Weights of a small mixture-of-experts language model, trained from scratch on English Wikipedia: 256 experts in each of 10 layers, 3270 steps.
Below are experts of layer 7 (counted from 0) of a mixture-of-experts language model. Rows are named gate (a neuron's input weights, with its number), up (a neuron's input weights, with its number), down (a neuron's output weights, with its number) and show model dimensions 128-159. Each number is 128 + 24 x the weight over its row's rms, rounded and kept within 0 to 255. Numbers have three digits each.
Before each expert's rows: a language model's description of what the expert responds to. This comes from a sample of Wikipedia text that the model never trained on.

# expert 1
It responds to: Commas and "and" joining list items or clauses in prose, plus linkers like including, such as, mainly, rather, especially.
gate0:124153142168109134159143172143160104108138102123140123130141122108103133087136117156100101107142
up0:124139102147139154092115179086177103132113101178149145137120128127099129119065095137110147109104
down0:146132167122125164162164148092127116105080141139133156105089119141135150126122162085167148092149
gate1:134095102080134123113137139153097118104147147140158093168122093116132058140168123083148117148139
up1:137123132107125141113134169097126141146151058116142148105148116095140155135147100131128098076142
down1:137139120132110148115170142179169118118141159168101159131130142124155121100115136144120157148088
gate2:098065095135130159114089135133087108130154160154119182096115130175191151139117127157128117099146
up2:118153148119111142115139164108191150133085125117156110102116162118156129150068127137150137137097
down2:129139138132155108106151129116134120116170177102137121157170131082109134126133087094113176153116
gate3:142124155119122110149129117122147092104126122125131119092126169114145156187120156101170113165149
up3:172120137137117114115106145141158158122147114125152129121068142103152142122117140133160163146131
down3:091103148109135117156126101196134127146157147117090121112117163109192092117175107111123130164172
gate4:117056121109140110107153139112123123141205149139115095132117117109126141133086134147180112090127
up4:145159110124143123149115120092127109104157137137201148134142112096095156103127137152126127156123
down4:152092087135091131146149155174152157118135158099124172118149100114129107094182110115135092205126
gate5:158161123110090129107111138127140141159160174096129127143122123131156155151110136181138122110116
up5:162138144155131150118126117112135126143163135098140085141107134166104123155123146126106096153111
down5:142087162104157128152149159132127117105086123149121123132120152139115130128148120122107141159117
gate6:123149189152087177169140118108171129071159146151082134130105107111157126141107137143107143125158
up6:113127166134090169126098105110113161151094127126113132097149108162137137128139134110120148122170
down6:173148090103147104159141147164128131130148164128120104132085132126101136120119122173086124154097

# expert 4
It responds to: First digits of years and day numbers in dates and prose, such as 1 in 1974, 2 in 2002, 18 October.
gate0:087128155150096132116117143116105124136137122115133130154136143139116129096062123125132142128120
up0:163099086091157114171128120105113126135158119121132147120076161144127157145130090068136125151118
down0:157176131093110126149121144113113152145139079105114136122134110108175168112205089105094094155092
gate1:125154133101123122122151121075112096099110131118169136135147166136182104176129127118106127129137
up1:115152087155087104178124130128139194161125109128135120106119124128129145129129099140119094164102
down1:123127118137150159109144110125131063143130147127127075117138123126156120167126137140123159101132
gate2:122168097148099103126135105156106143096152166151106102111121110127136165102122140105142105146145
up2:079090129166102122120138133144176204118148129155091124105163103099147144094129169175106125106171
down2:148135144133108159115162124100139132133133145142130150123150151130110136150108146092143114095138
gate3:114119125129102169112135173146113141120154117146119117146175112110161096088118127145140120157122
up3:121120090135117127117169124111078148152139096118139104154141117145129120096107156128079142087111
down3:194149115128106133149099130152150141148119107132162121137146167103141134100079133098139174131135
gate4:114156088120103185185107128134154134104146156096121162104155134120106156094119125178146137155136
up4:088106149153108101143121144159120120158122166144104115091152098123141103115152134151172126155128
down4:089149099122144163129159102102115139094102063136119141108172128130114115183150154120136145150100
gate5:110093133166149114099100108151116103081141109143113136098129126123140114071110106103165136113109
up5:139131132138138121147121117124154107141109130101103113124121150096131105162084175088104144154082
down5:119137106161117156169144147147154114116123133078154146120132148114139112122110149153118174137135
gate6:126132145118127109115129108139133120102139104136125158115139143130162152129130080084154143126124
up6:095104117119127112129103161133118108123115127128106175148092075137101147108105109118107146137142
down6:136141136138124108137097116125134129143154132093151101117127126097153168117157145147104140121121

# expert 20
It responds to: Competition-stage words and table pipes in sports and election tables, such as Quarterfinal, Round of 32, playoff, Result, Majority.
gate0:111094142189151113149143139111157128123120159088089113149122102102086156088109119103168113137124
up0:141111116190142132126157127092097117157089091168115131094132110157163107150085129145111169098146
down0:139139152130107134101157167162074147149144120099108173138135140117156117150138116176120156159136
gate1:106126122117142124114111150107122122110094092109136174117155145075120118126145146150116112122168
up1:146078159116157156102135138164158119154114151116124146089164181130116108124122172102102162153148
down1:123170174123074130157099090164098102189134143141171138173146076155125137139122102104108133141147
gate2:137138144140111091091138107085138165133167139154117121094156118108136112152117128140129146087134
up2:123126117097126126131133074175128128113142154125164113132124162174112115146124090151164131139086
down2:127113065138148123070132141142141148110124107130161143094129120155128132129100141141120123115104
gate3:129127155155136160158151119138131130120140103143112134110174054168107153116130133120114132160130
up3:149096143134104122144174096156178144125133128109118117145106127129139144129135125118131096119128
down3:132123123101139134127151131093101164101145138144115165088155180116109104148123098157122094090099
gate4:115108125134077156165129169100102150116144140084170128157160121129093083137114155149110151182168
up4:142094139118105118120186144132144143124130133137146177165123140136136140147154072136102140166078
down4:119126097135116124105131110108106157140067134128130129138107126131122115144119176159166121127144
gate5:125168099124091121128102100136096097127141103152139134142137153143121168137156113127086141118160
up5:122159146093110095085147116144121113126116099129166125156095156103135118133162120084136167140129
down5:130144134141114106091139145139119137107154120097148131084133095123061129100112148161149110114096
gate6:153137092130110135119107123173103112128113112133112090126094120108140127061165117144155094084139
up6:101080159130132122126112122118144134110117184141140139092096105103100167131121169124136147136092
down6:149144139128127096120101144131182134133109159109141105129167119153104132083115130117136138114114

# expert 37
It responds to: The word to and other function words before verbs or nouns, like would, can, will, by, from, as in "did little to".
gate0:109100090132154110107153087118088117157114127132120139116116141124121120124113133177093158126164
up0:129090143120140065119148112090135158141136146120139135122126111116181138128109140121160133145143
down0:111121167146113078116114103130125098110129156114104122159084141133151177132127100111122146139153
gate1:097117166123172118133112133070157137104168139126162152122121124106132129096120069103150142095108
up1:135099154095114109134113115147134166109143134122154113123126114111148137159114117183141048146148
down1:117110134141069152131130109146193136123117109135134127139128115166143135145095140146091113121164
gate2:101164106126115120115112083129113125150139150097143136120126142112122146127121122128139096177117
up2:122138112132098088123165164126094128132127126096082120099099141178143150115143148089109115145121
down2:125105157161123161193117127130124098128117122126164126158155144085108118096093100162125136120164
gate3:100130051148089142137109159098189122081127123123098142147137133127146173148122148144124139097101
up3:161134146138114173137120153144133166145081138139167145140094114138085155104126137156165150150091
down3:133095131152114133144120137098117122139132109120159103174100102129099123080099116152123106151189
gate4:117102104157124167137140123113128119136130134083123125120130158120112123097189107153113124156128
up4:153180135124108095132127155133174145153149137108090139125122118119119119096148105165147115115145
down4:071122096143130118131103146106145128147097114087136092151122117144138127076099136144122084100146
gate5:135096208126177148101121127078120107119146106157094122103169135146103143153107090098162102121120
up5:151118127093140155086145119117102120106168073161054121130093168116074164128136115105080132127151
down5:161107132149101113146129142100112130115121110159126116130115080147153109154137089136116147094144
gate6:098118138152132167155105104140146141121087112142102118111100146109155109134157134122126113080141
up6:114120089148142088144146174127150162112113076085118099127134150131106096127130112118132162119152
down6:167095106137155131137119150125129132106138110098127145079139151152136134159127150188125125172113

# expert 7
It responds to: Commas, periods, hyphens and digits inside references and bibliographies, such as author-name commas, ISBN, Press, Journal, volume numbers.
gate0:171101142134132149148135181169126130139136171126095139096113132142091110169150121117129141102130
up0:162108132147120117121175155157167098146117146091109141137126110137096166109087159132148171118134
down0:115121137125127137162135150159139120155128204130086152116116111103128127167109100132133152135146
gate1:171100135188134111131117143092151130114127123107166131140099115183129152123142116109089116133164
up1:160123135171164135147144178165107150123087166168153124132123142086148096110112134205092124143098
down1:113132108113182119150131143115089172141102121112102148123160118112118107151139134133136088105134
gate2:112142086107099104127126109152118098127096129095084152144105120106128143150090137154121115160091
up2:120120113114106162168115172134122108150128127112177158105153102135159121122145100120114156160137
down2:121115148146107124156136146109127112123113151104095101139121106171110119116141119087091115118112
gate3:106094169127129111128136147076146122172139083115083117126165148166127071152103116111151154158142
up3:147105133106086119130147058103170137158137107113141152153150120102130131099118126099164144147145
down3:089176133129102124111140108133097129163165141127119107121117116118152192133124111177127170124114
gate4:116137105130113141139165108081144112098129146132088131160109170126116077129122159121129148133100
up4:118154140166132110114139067152121119142100089109092109133129124132162123098124110107158127173134
down4:148134131134082113124124137116096106093104087138144103104102174102138104129137127133151146108118
gate5:152117155155116139142125116132103134212138119116155101141153128156125125109138135072096118120086
up5:118133135114175140140149174121128105134140111130101101098102112133136134159133164103144122088119
down5:104129171152101116136099139148129113155139123116137124155136166098123095169123109108131149120149
gate6:163102124120102129115143131139123150146102117127116082106174149184169107138140123111089107141106
up6:064107123114102142143082070096157117114087161154120111092123161131115148126120143102108126114140
down6:174130131135100163131118152131080135146107096126129153124137135111161161143175138115128137116102

# expert 33
It responds to: Word pieces inside Arabic, Turkish and other non-English names, plus Cyrillic or Thai characters, such as Abd-all-ah, Ubaid-ull-ah, Al-S-ham-s.
gate0:170156144121138158128136084134097099142096138125136123136144128109148148176159153164114131119088
up0:091181135117076129153149135144157103119112091109133161148151156123111131127126096122154100159101
down0:149137149109132134101123126165166120152152123123124149129109140137123117113129111128158095138093
gate1:146148100189198130135145156150120161113144133096117109142147127102181169134130134137141170171171
up1:145140161112082116098140106088119120148142123092109140149118104134086109124129115143139070111091
down1:110136138089092091151122147144129141155155138107112149169124121097133106114108170143065122109148
gate2:136171087129103128130137127136106120128145118132118128160135124124093114073131135131119111087090
up2:144120146126138121130152106104114138159139136055152122087123144147129131136167170126136142138133
down2:112115117214140107080128116146124103089107142098133123098106186115155069148126160112138135140146
gate3:154126102128130125119144133127119112097148109137151126128077118120122094142168150121121117139138
up3:131138114149107130134094148124085160098134111108179160123141159144159150129090087110163103131140
down3:090149135125124143143125112111103145110162129161154126170120108138120130134164111090152085128105
gate4:141120121128138142115106163094119103080125130114108150075133135118078103098121113197139129144123
up4:203111111165124075130114120125101108072137156132120110141104110132127137172110113136123114105108
down4:097094134134116098128132102160125143134144111150095098109150154129136091135124134127123112139111
gate5:145132089151137159104102124138103129132119095114142117123133099143148171161120114121139129112105
up5:138086160121140115133084130131112131095124165154151086156116133166156167138135144118135103119118
down5:138115083155131155123104150124111148056138151144175126164128101147159138139142129133109108126101
gate6:166126153156123132164106172136099088161143123104165121132126137099163126120121090109110164118114
up6:138100122123116138140104104112114088129097097103146125153129099153101113103113140107148114134105
down6:108122157140133137136123120134079124130151138144167112153163092124150138122149149155134112105162

# expert 10
It responds to: Middle and final pieces of surnames and place names, mostly European, such as Ro-x-y, Rot-terdam, Tha-ller, Lauren-t-ian.
gate0:127129107136131136169124109146124134116127144122092126145119152145134126127051116163123140110085
up0:120107131143134146119094141154103171170125097145138076070097139160168076138103095110129152126133
down0:133153127140141105107126154126119133135129088112148116102130102176147101121100154111154105140137
gate1:157126121109103140145149134120138138116094156117151150128138143150103116116140097169119155162139
up1:116144105113114141135130072124152133105119141102102121132138084129151121145118117134161131177083
down1:161115157113137103119116108093119164133111121090126120157153141120132170128099115120159123150117
gate2:149133122126139146140135143109130115165143118102165116152125123128124124109081160151112151141140
up2:146170120131089123172110119084141094099093083109114111093132124132134122132145089128137146129153
down2:128144111112105110120165139105152132141131147112108101131097095111136115087169152141137137109083
gate3:143141141105155129151134156152111138069126124152184145150144115068141146109144136125128157135088
up3:129090109100147082155158121118126127127168121135170118114136073090095124124149170111109107112136
down3:163139163100127170124113149154139129185140111132165079137134137075100170124111147100138080143151
gate4:106138135145146149103122186138121113090100158117139127137129176120117158154169089070139182113103
up4:134151139127122138124116077116106166146100159095159137151133094167150103142148128167147115123129
down4:145172161097158124080145149131116150166135156124136115128133159115118153085129089129153131123171
gate5:084144127100107149099112131147130122153122140143118125105170136091147171129177140169141102104143
up5:139167118142061094168148133113156093137131106123129103132117158155152136104107138155127131098151
down5:126077162104116150175162130117112103087156159177127121112106143147181146117124100111139091112119
gate6:116123124156155118191118123156153111135109132124105101114149101183168124116116105150173098137088
up6:126119128156103115141128114134127155146061114092150100112173179177101104142143122106132115172138
down6:104125156181174163139174121149165119117141117118171129119140142147117112150133107128144154134151

# expert 29
It responds to: Hyphens, spaces and league names in sports articles, such as All-Conference, first-team, Premier, NBA, NCAA, Super.
gate0:144158127148097129100140118116135132148147159096173161143098065101210085137094143136086134116169
up0:124129128128088158061115106128126118146119107061108134112114121111108155166131118114125093139142
down0:106126116108134163134160138129140111160113151131160084120129108115135134143125145137109124141110
gate1:115199105118137133133101147124085156129136111104151131176141119105110183128111100156136130100096
up1:122151111124125120068125108183148111126137132152152107146094115126116097118143134096182136137128
down1:109074126146093111158119136127122096164162144088166163184181119112080098118144123145135120133148
gate2:137093134160131094135160132137143166148128118146118138119117168115146147102129101112092131132120
up2:124117149128117151129113093085090089183119098145107151125141154125112140143097094132147123069104
down2:130100156156151077112132100122140139085165138171132141143159116137126144128157107136140151137114
gate3:127115149154137134155162144138098126130094140183082128147105112153139111132104171092147128086115
up3:141114125149145159143134153135109130191124175145146126133153102161157129137114116094173140157163
down3:150117129145125087086115135121123108100154146103130137132105109141119132078109120119132115155154
gate4:135190114134107186130097127122107144135102192153124140163102123167104116111115141134170150104122
up4:110102124133088117090134080130149131169138147141171131129126141126147113140147098078136126149183
down4:127124116112110132098136163118126119156130158149125120154096103120126098138144149127143120109104
gate5:123114128120122134113139137172125085160161155066133113127118137154101103122118159125162089157130
up5:150136170138146085128141167126110127160090144120120145106171160097113126102090174103152135064098
down5:173157161140102107128132129152103115126091124086113117147125152153158132153119127141147077097135
gate6:103116113103157104084115155133159144111148113161169123146105133111146136141154130128135149118108
up6:114137149139112108123087109155145115140111089117159156086145165109157131124123119108085064117161
down6:165116110111116127148161146120148125110109064150156142130109166132141109120082134114105142141155

# expert 15
It responds to: Digits in demographic statistics and years, such as vacancy rates, population percentages, "females" and "median income", and the 0 in 2008.
gate0:125107157138115105116112123125105139119120129140116132164102140156143155080128106124118070137126
up0:141131059118168142103134134135137121092079131130149116115121136078145142121113123068098116161096
down0:141113114084130150121105168130161139105114175119151129182142108159150088071120061161125131106139
gate1:150130078154160110126114111118139135185106133109099130151103131077159116148121139107108146148140
up1:143100122152132158191127133073110163113096175121118123110123141106082142106147125116133145114145
down1:097127110122103132157128100139141116152137157109168137146112132071131090104158102135099091120153
gate2:126145116085150127107134119099156117160158165131140147110101134152132168107141140137142143118128
up2:164118118121151117133182095141159132143145148107150152124163122142117098118101147166137152085129
down2:153108128134135112119117144128165128128151110121152118127139120085135134138137146140129144116139
gate3:151131135094128109141141134135120137115149156148107139043153127150105119094113138120114128098109
up3:148141122112120156118147101157132121104147152128099168104129095154127136128083151105115115125161
down3:118121102104123169143148097085113121116177135137121118128123165134127121152119081149088106089137
gate4:104079108154155114144103171135127166167104112064099114146088163113129125140126140101127108109091
up4:113106131111123109102110124128152114128105122121144113125156140131153113149131116104134174171147
down4:138136097105147157086108119110115111128167124152108097169164135112112168073123154077118077089132
gate5:136114147129096160161139126117119151175138172111159152126136143074094095107137145139145140158152
up5:125149139144166152105140138123085128113142112120140095122154085182133097133132103082098088123138
down5:102104111122126125125154160162152156129126149174085138163125156113126156166134107114145087091119
gate6:149139178095127102098128117120114165163164121107129073150140115142145135128142155164094123115107
up6:177129177127143128128115105160103137158114143164112109117111106111117142125150107127112121080129
down6:154137150112112119109124107154165121110102122152141144120118124142103127130132189113145098120112

# expert 53
It responds to: Prepositions and table pipes that come before place names, such as in Moscow, near, at, north of, and | Monte Carlo.
gate0:101126095097117138097136135134127163128155122120098130139173135105150104163087148177176131125120
up0:098154115127135134121087091144123128173174141135129097119135115175115129145123064153090131114133
down0:110110116116177103117140150135102170124170134108087144124131108122108169106118155128146124131100
gate1:122138127139112179114101105167145102120158137144155084102123104140127137152151137095138117142152
up1:102157158126111142132096077119117155102139090118120124098119099164129089154149179118159155164094
down1:111115079142140085125109138154174099152116109159157126113128107115146125152113128115114141101098
gate2:155145117126114133150170118178123118125147118121157138110128124139096068137148137126136096108143
up2:146122124102118132137147145130135124119110143080106124113108110159123155160118122132165089111128
down2:123143155143124114127118090133151152127148091147136124131171118091167107078119120151097135094165
gate3:119120086132115084153149079137103115114143152116134150091101133136132137094184135143162144166129
up3:117143129124163113075077104162140150139159122105075114116129121123133132090096119153075120154148
down3:099140095130126123132120134112130122136112143126131164101145124138140113112129145118133127108112
gate4:120154147165123138123150133114174136111111097093160146118130090164121115130092152136119107146071
up4:125144159126123119094115093096133100165118139141094137111129129116140125086155138126081134181126
down4:143132097154147163131101136143142135134161136134131119116139128168154168127110154183131094135159
gate5:129141100127111146091150140126093158151103133094151136116163136098098127121133099101110111137140
up5:127151181145159114128140133145082124125153121109142153136126164142086114087142134121140091126146
down5:126155110124156114139123165143127132128095174161129092105145081133113136131166134114146112103142
gate6:164141073105146133127108143134103128112139156125140125124071141127145144104122139166146072131139
up6:108139090121130140142128172174105099134152105134100097148098125116129112118189120109139135171106
down6:154082126156113100110135155142114110142148181091164118109098185163149100124169109112091106114148

# expert 17
It responds to: Words about naming and derivation, like translated, word, pronounced, meaning, plus prepositions such as of, in, as after verbs.
gate0:144100128165114142108137106167146146110117093119131140102140114135140137132139131135164118159131
up0:170125143124125130132150132104108090119133085088131117144078151153118116160135116123129149168146
down0:159099113128125159134116134110088110146191142151133101159118126120130105130132091130106134123106
gate1:170117153089140119115116158173098149151135123080094112096095141164158172104133154147152165156114
up1:124129142118123096134079151139154121140132154130117104119161163138103142130123131110157135122158
down1:122114113134106115128145133098120142124116103152160135146141141142083108133114116117135129158160
gate2:162105126108132097144099156117070081164134100121149117090162146084118093144139121105140154109179
up2:153157120112162140112108137100122159181132114099136158110109149153156139185181161129123130154130
down2:131086176136125109097102143163139145146183159157135139127106120109120132127123097159143138138179
gate3:160152184123094144118095082144098118101133094111164104147146106124109084106110126112113155116132
up3:136140112167118126128129084143135149150152153107148150110101149057136140134140118144142127135130
down3:148154150114082116145118127093123163105120120166129108113130152107121090143167139135138157142175
gate4:146096126118158154116113118125109155158125102113159109121117118141155176100069131149167089120141
up4:076136111138129124105137090109110127106107107103156124107168147120130139128157121119160105111132
down4:097129089130129102116147148135095145185176182175090124160119083099112098156141138135093118144149
gate5:172142122131117143131125144097176107085153112098107122144142091129122128115120134149159109133126
up5:108149119140175144116104151106071115126108173133111139124123125112135136107140155101144106132126
down5:143154100112087134117131114102127096144141092116105149093133076141103130168161143098115137144134
gate6:166118141073140105152152139132142145124120135114149131195110104159110135123136116143069120192097
up6:153127174133145105112154105119098087115112112123110124095121163160123110145135176099100091132143
down6:131111111158138098112131135095149122107116134144179090142092135149101122115094128182114139195094

# expert 60
It responds to: En dashes, spaces and symbols between numbers in scores, records and coordinates, e.g. tiebreak 6–7^{(4–7)}, W 63–42, ′, °.
gate0:119089103092109103169120139137124094164108158134175138132107138125122151089139144189116099139123
up0:142151128122144155154138154145149145119142139102144109177131136119134150142153139151164129123092
down0:095136130155132127141127133121181142107124124114128097132157112106142148134128110101127087127165
gate1:091106086080087104121119114112128133118105135129130117154097161123117135097162133161123169117123
up1:129103143132149142131120116138121138119207135113106112136149114139135102178135114105077099126182
down1:161113116118125109098132110149139131117135137101144105125101112117156088120119126110153167135068
gate2:143153167173137164147126118147100123152102153130141126135155137175150161156129116157157152132095
up2:135136146132134178142126125092125152162075161150129081128137141113110135144140113150208133137110
down2:156105117113142157107119115118119102111131146171141143108136104109129129114139125150138096104142
gate3:137110082100142143138156134136125151108076125132136111167056131133114134138145110157147142121134
up3:146147142134139095112117113146147071124125131109144153130133178112146086111107106108109126103147
down3:127164144118147156151169114107191141151119154126115139143110127184113131173118125167108112134137
gate4:092095161159111117141164107084123160157138150123129163153136093136152139134150119148160116177162
up4:154147155088098157137136091119119135159087101128105157111114134124109152145145109119166127130096
down4:140131107130076137158120098165188149158132113056134117156123119117124102131159125093117084131120
gate5:153172119150068148125151114167129131108125146122092137131076087164125159131184131143111107144154
up5:113157126148131142103112108110137148105132100115073162101161140114128111140145091144143127095111
down5:095148126102097126128105118148088107122120117090198148135118130098134096114159116131121110114115
gate6:091087150120099094106124160180137126139126099158119133116147123102126111096137102188112182122171
up6:150151142141096099173145132124138133101128155118119122133109105146085155135120142074178135105127
down6:097098106140136163100120090147103141116087166098136143128126167110134117156153128128121140122071

# expert 63
It responds to: Words and endings in titles of songs, albums, bands, books and games, such as Rolling Stones, Love, Story, Little, Crown.
gate0:112110103107129090084141158147096129109080159146106110113113126104115153118138182135157106168049
up0:126142175090102107134104123125120097115139146123093094106120137146138104123141148125127126141090
down0:107116109092139141104130156118104130166149124092112109118109095103081148107137142125134151116134
gate1:093157141165117127106097139146107102107114135126166118103120178126114127101148149154083138135138
up1:129119139120099142116153137173127119118101133102086117073092138159112099089157158130173085091092
down1:119078111096122109136133088129151122111125118150119143119111100091133076156138123133143130137123
gate2:081167116143105145137134085160099108088158143152091113164115115127107122156114169164124161105139
up2:137107132130070130160145118128130144127112133143138128153122146114137141146118171091118129126120
down2:113130100113117097151167112102168155091099156119122138128066107098179124097132134136137169135111
gate3:128107105148118146107131104140121164111149166109189107152113122130152107134122130148089173108122
up3:121130148161100121156113118141123146118126134104130118137140132121158127146101117107087104147123
down3:139129180193166097122111107145134151110100112092136114136124123138154152093127156107081133127124
gate4:156118094124176116101113111150119161116118093144146097088135142138173092172174090114128134099168
up4:120091165110116119127108181092130144140152115149139138168105133105099104102095107120148116135110
down4:150160140164097113122131135099081110112167128123119152143127098140143137117134127124117111119140
gate5:079115084103153118158129108116096126141143177150117136132142101143150132092112133144159127140084
up5:082130120161155114130154123121147147112131174142111124149140166105132123137119138104154161118146
down5:121135122114090115125115142124136145130128133146139122113121123118151124138164113076132174160108
gate6:135147158182080146139124128151140087087144122108137118129086140136102123132122114116156093140108
up6:154146160155163155081126147169128081100162112129126124139114119125113108137171118144156123104147
down6:108097109163112129154134095106101205089169105140086175170154135151157146122107158150141119118153

# expert 2
It responds to: Hyphens, spaces and header or field words in film and album infoboxes and credits, such as Genre, comedy-drama, singer-songwriter.
gate0:126139125134147138133119185170127140133075138135122121147100150158115114099113113153138131136162
up0:127157124155105170188152181139087114138134138121107145125137135141170145138160130114147181122139
down0:156084156120148122127139109098152151106108110142107095129101096117114131123147097122117120147177
gate1:156112167115127098154158098160094128112132109119169183150139121122115145117165140140136179114075
up1:095137116147190129121137118148149121094166140157163113121099097141113096155103130087137156154100
down1:130147092137147121144143124071176098133129120124147171147136108102098143148107106132154111111134
gate2:123146100152154130134100137148097138121156117143154127127126095167102096127177146137107147174177
up2:123145158096134099121140118080122132157091105124114114122164127127134142083156114159103132128174
down2:158144111138135147122152180169123122133155152118165131178127180111146133144159124123109121126134
gate3:141128135108083135125139117138144079123135159102119089169112120139118137102122146160144117149160
up3:167128143123143128081107075120169089113157129133113087123116113133105102148115090130142092134148
down3:113150113132134132112154164166111121107171145125164107108133125114122076082125109135170097104106
gate4:142098093100109102119144105152130084101132138132123101152147079145135153101103117148104127151136
up4:113135113109162106126086127113155122138134137147139136139154073145121123130135137123091145097152
down4:140099122082136110121190100133110129121120104126112105170110101137109141140157171195186147151167
gate5:130114123129129113131104141192118113144123151089129126159121090162088165119165169163106116108134
up5:146112167139127190180128124155154134111094154143124142107174092128118135106133123128104119115137
down5:106081114093188145156158112123141103168095075139157134155121119164165134121126115086129104103108
gate6:153122148075140090094079116163119097163137161080192135110155139116116166139166150121133158082112
up6:125109113108159142156119127176126119145155170078108113164157121137148154158136158117119113132127
down6:150146144122130123136132143128128143114139083124123123140123118101127080117146114109131142150131

# expert 12
It responds to: Digits of counts and number words or quantifiers in prose about people and populations, e.g. 3(3) men, five daughters, several, many.
gate0:132117110148141146110105081105121182117137133145107167136114136116098125144119138079139165165149
up0:099150161105087144160145160146156163121137136128091163107147132145124137150096116111112139121104
down0:092133122132089154120105131140114131131124126088106087113145143110084157138134090125130097091180
gate1:104091138158135129131090120080072161130112116078100137099123147105123144096113128125135076157151
up1:139145139119135143130145093120128134113106160151074132117135140119144128160179119131139157141068
down1:139156130097101126100096113109145130161142139155177088143131144121131154118098134149105126166121
gate2:131136120122122098126120131144111136145140162158101103077125121092123109141124125110093120064120
up2:122094139132117095145127104134138124118078130117149124126146143106182157128177083127154147106130
down2:171137135141143155142102126124089119118156137109101115164124137109140127192102135088145118144144
gate3:131143156098129096111130115142105096147116129133128119188108154138120111113190151124128145144134
up3:157116082086131138121146096130148113131144113150119167135110129170069104118152149186112178134083
down3:110128139149136143126125175122130113168122141170110114095133161095126133096134127116147107117110
gate4:125138144137137128164088128135161148179120107093130123104093131115095109123171090112157118164139
up4:113140137169100145140134089127135129124136137117067095128113127115118196145144169122141146107153
down4:150122134109133138121145106109115109130083128138144134088146121104125175162153113144106116199133
gate5:088157129131081107140140141095160099103059133154133105109157148125120153130117095098144078126143
up5:122132128142139134160109118134150111128108137070185080146152104127127183112134152114161141134135
down5:133118114119141145134128102121145110125134113153141167127131128108161166150141122091133150126089
gate6:153145105148136140167119123171093069113110107165169087144133131160128100138134127126129140148092
up6:147140132130112182157092138095078155107113136146145091139117159122101145129121123121163076141148
down6:167143132125135073092127108142085144101159101108121137141109155130099177117108133088147138147100

# expert 24
It responds to: Digits after dashes in match scores and set scores, plus months and time words, e.g. 4–(6), 6–(5) on penalties, weeks, January.
gate0:130126133115145101104127173133106123139106097180176175137113138115120121142161127154107136149122
up0:119123121101100109107123112138086141119123130161107155095174087164144104135128148154149137116128
down0:101163122144108143130088138097109111129095152170122109138121154151153121161144121095160097160162
gate1:156077128120130143142148133089135150166103094159159137166120141105141138106148144106111125107146
up1:124141153120105167139156176115147113092140122125183110106153159166114081140153170140120161131110
down1:142168122113119120134126136157105105126191158149137099110130139150106120166099113109121141110113
gate2:130101139160162147107155143132068122122107108103111142098124107108157108143143113099122111099133
up2:119147116071087126151133141111103139131129103150144156112125124174152103107074117139134132113107
down2:100107122134180113124126135130155121139135139084146094207145098116149163131109125081081144119124
gate3:150166129105153134101105081138137077126110109064129115123174108106151121169156100132130163152119
up3:154138133099115101109163095116151104125118123141134144120163115140116145115162119105096124150133
down3:120141138140119167130114164114137120164157123121092127096130124112124130087147151173125161111104
gate4:131114120160144153137142070129107120142124148117142102080150126134117185082151152107146098139121
up4:094113131124136124112118164190176082107103136093127138128091103147147088138126129128136103086141
down4:127107101102128163141130084120111176143100105140159106125125096141117149072117113108126117153154
gate5:150124159157096145103123113104076159132127109104161125112098144104111173123119162155112125153116
up5:154178136152172154134147146121129119125112177103082128151116105114115144146131152122161132125145
down5:124110129152142113120138138122146123095170120139134118146151124117111117153143142130137081171179
gate6:076121152125123102145133108142101151091147169102110125125101114166097130119139120154161163158068
up6:118113158123126076071171146146152111149112150126126174118104161145147156133118109115141114093098
down6:132165144179110157163100113103134120175135119124139090179155133171147096133124109152149156131127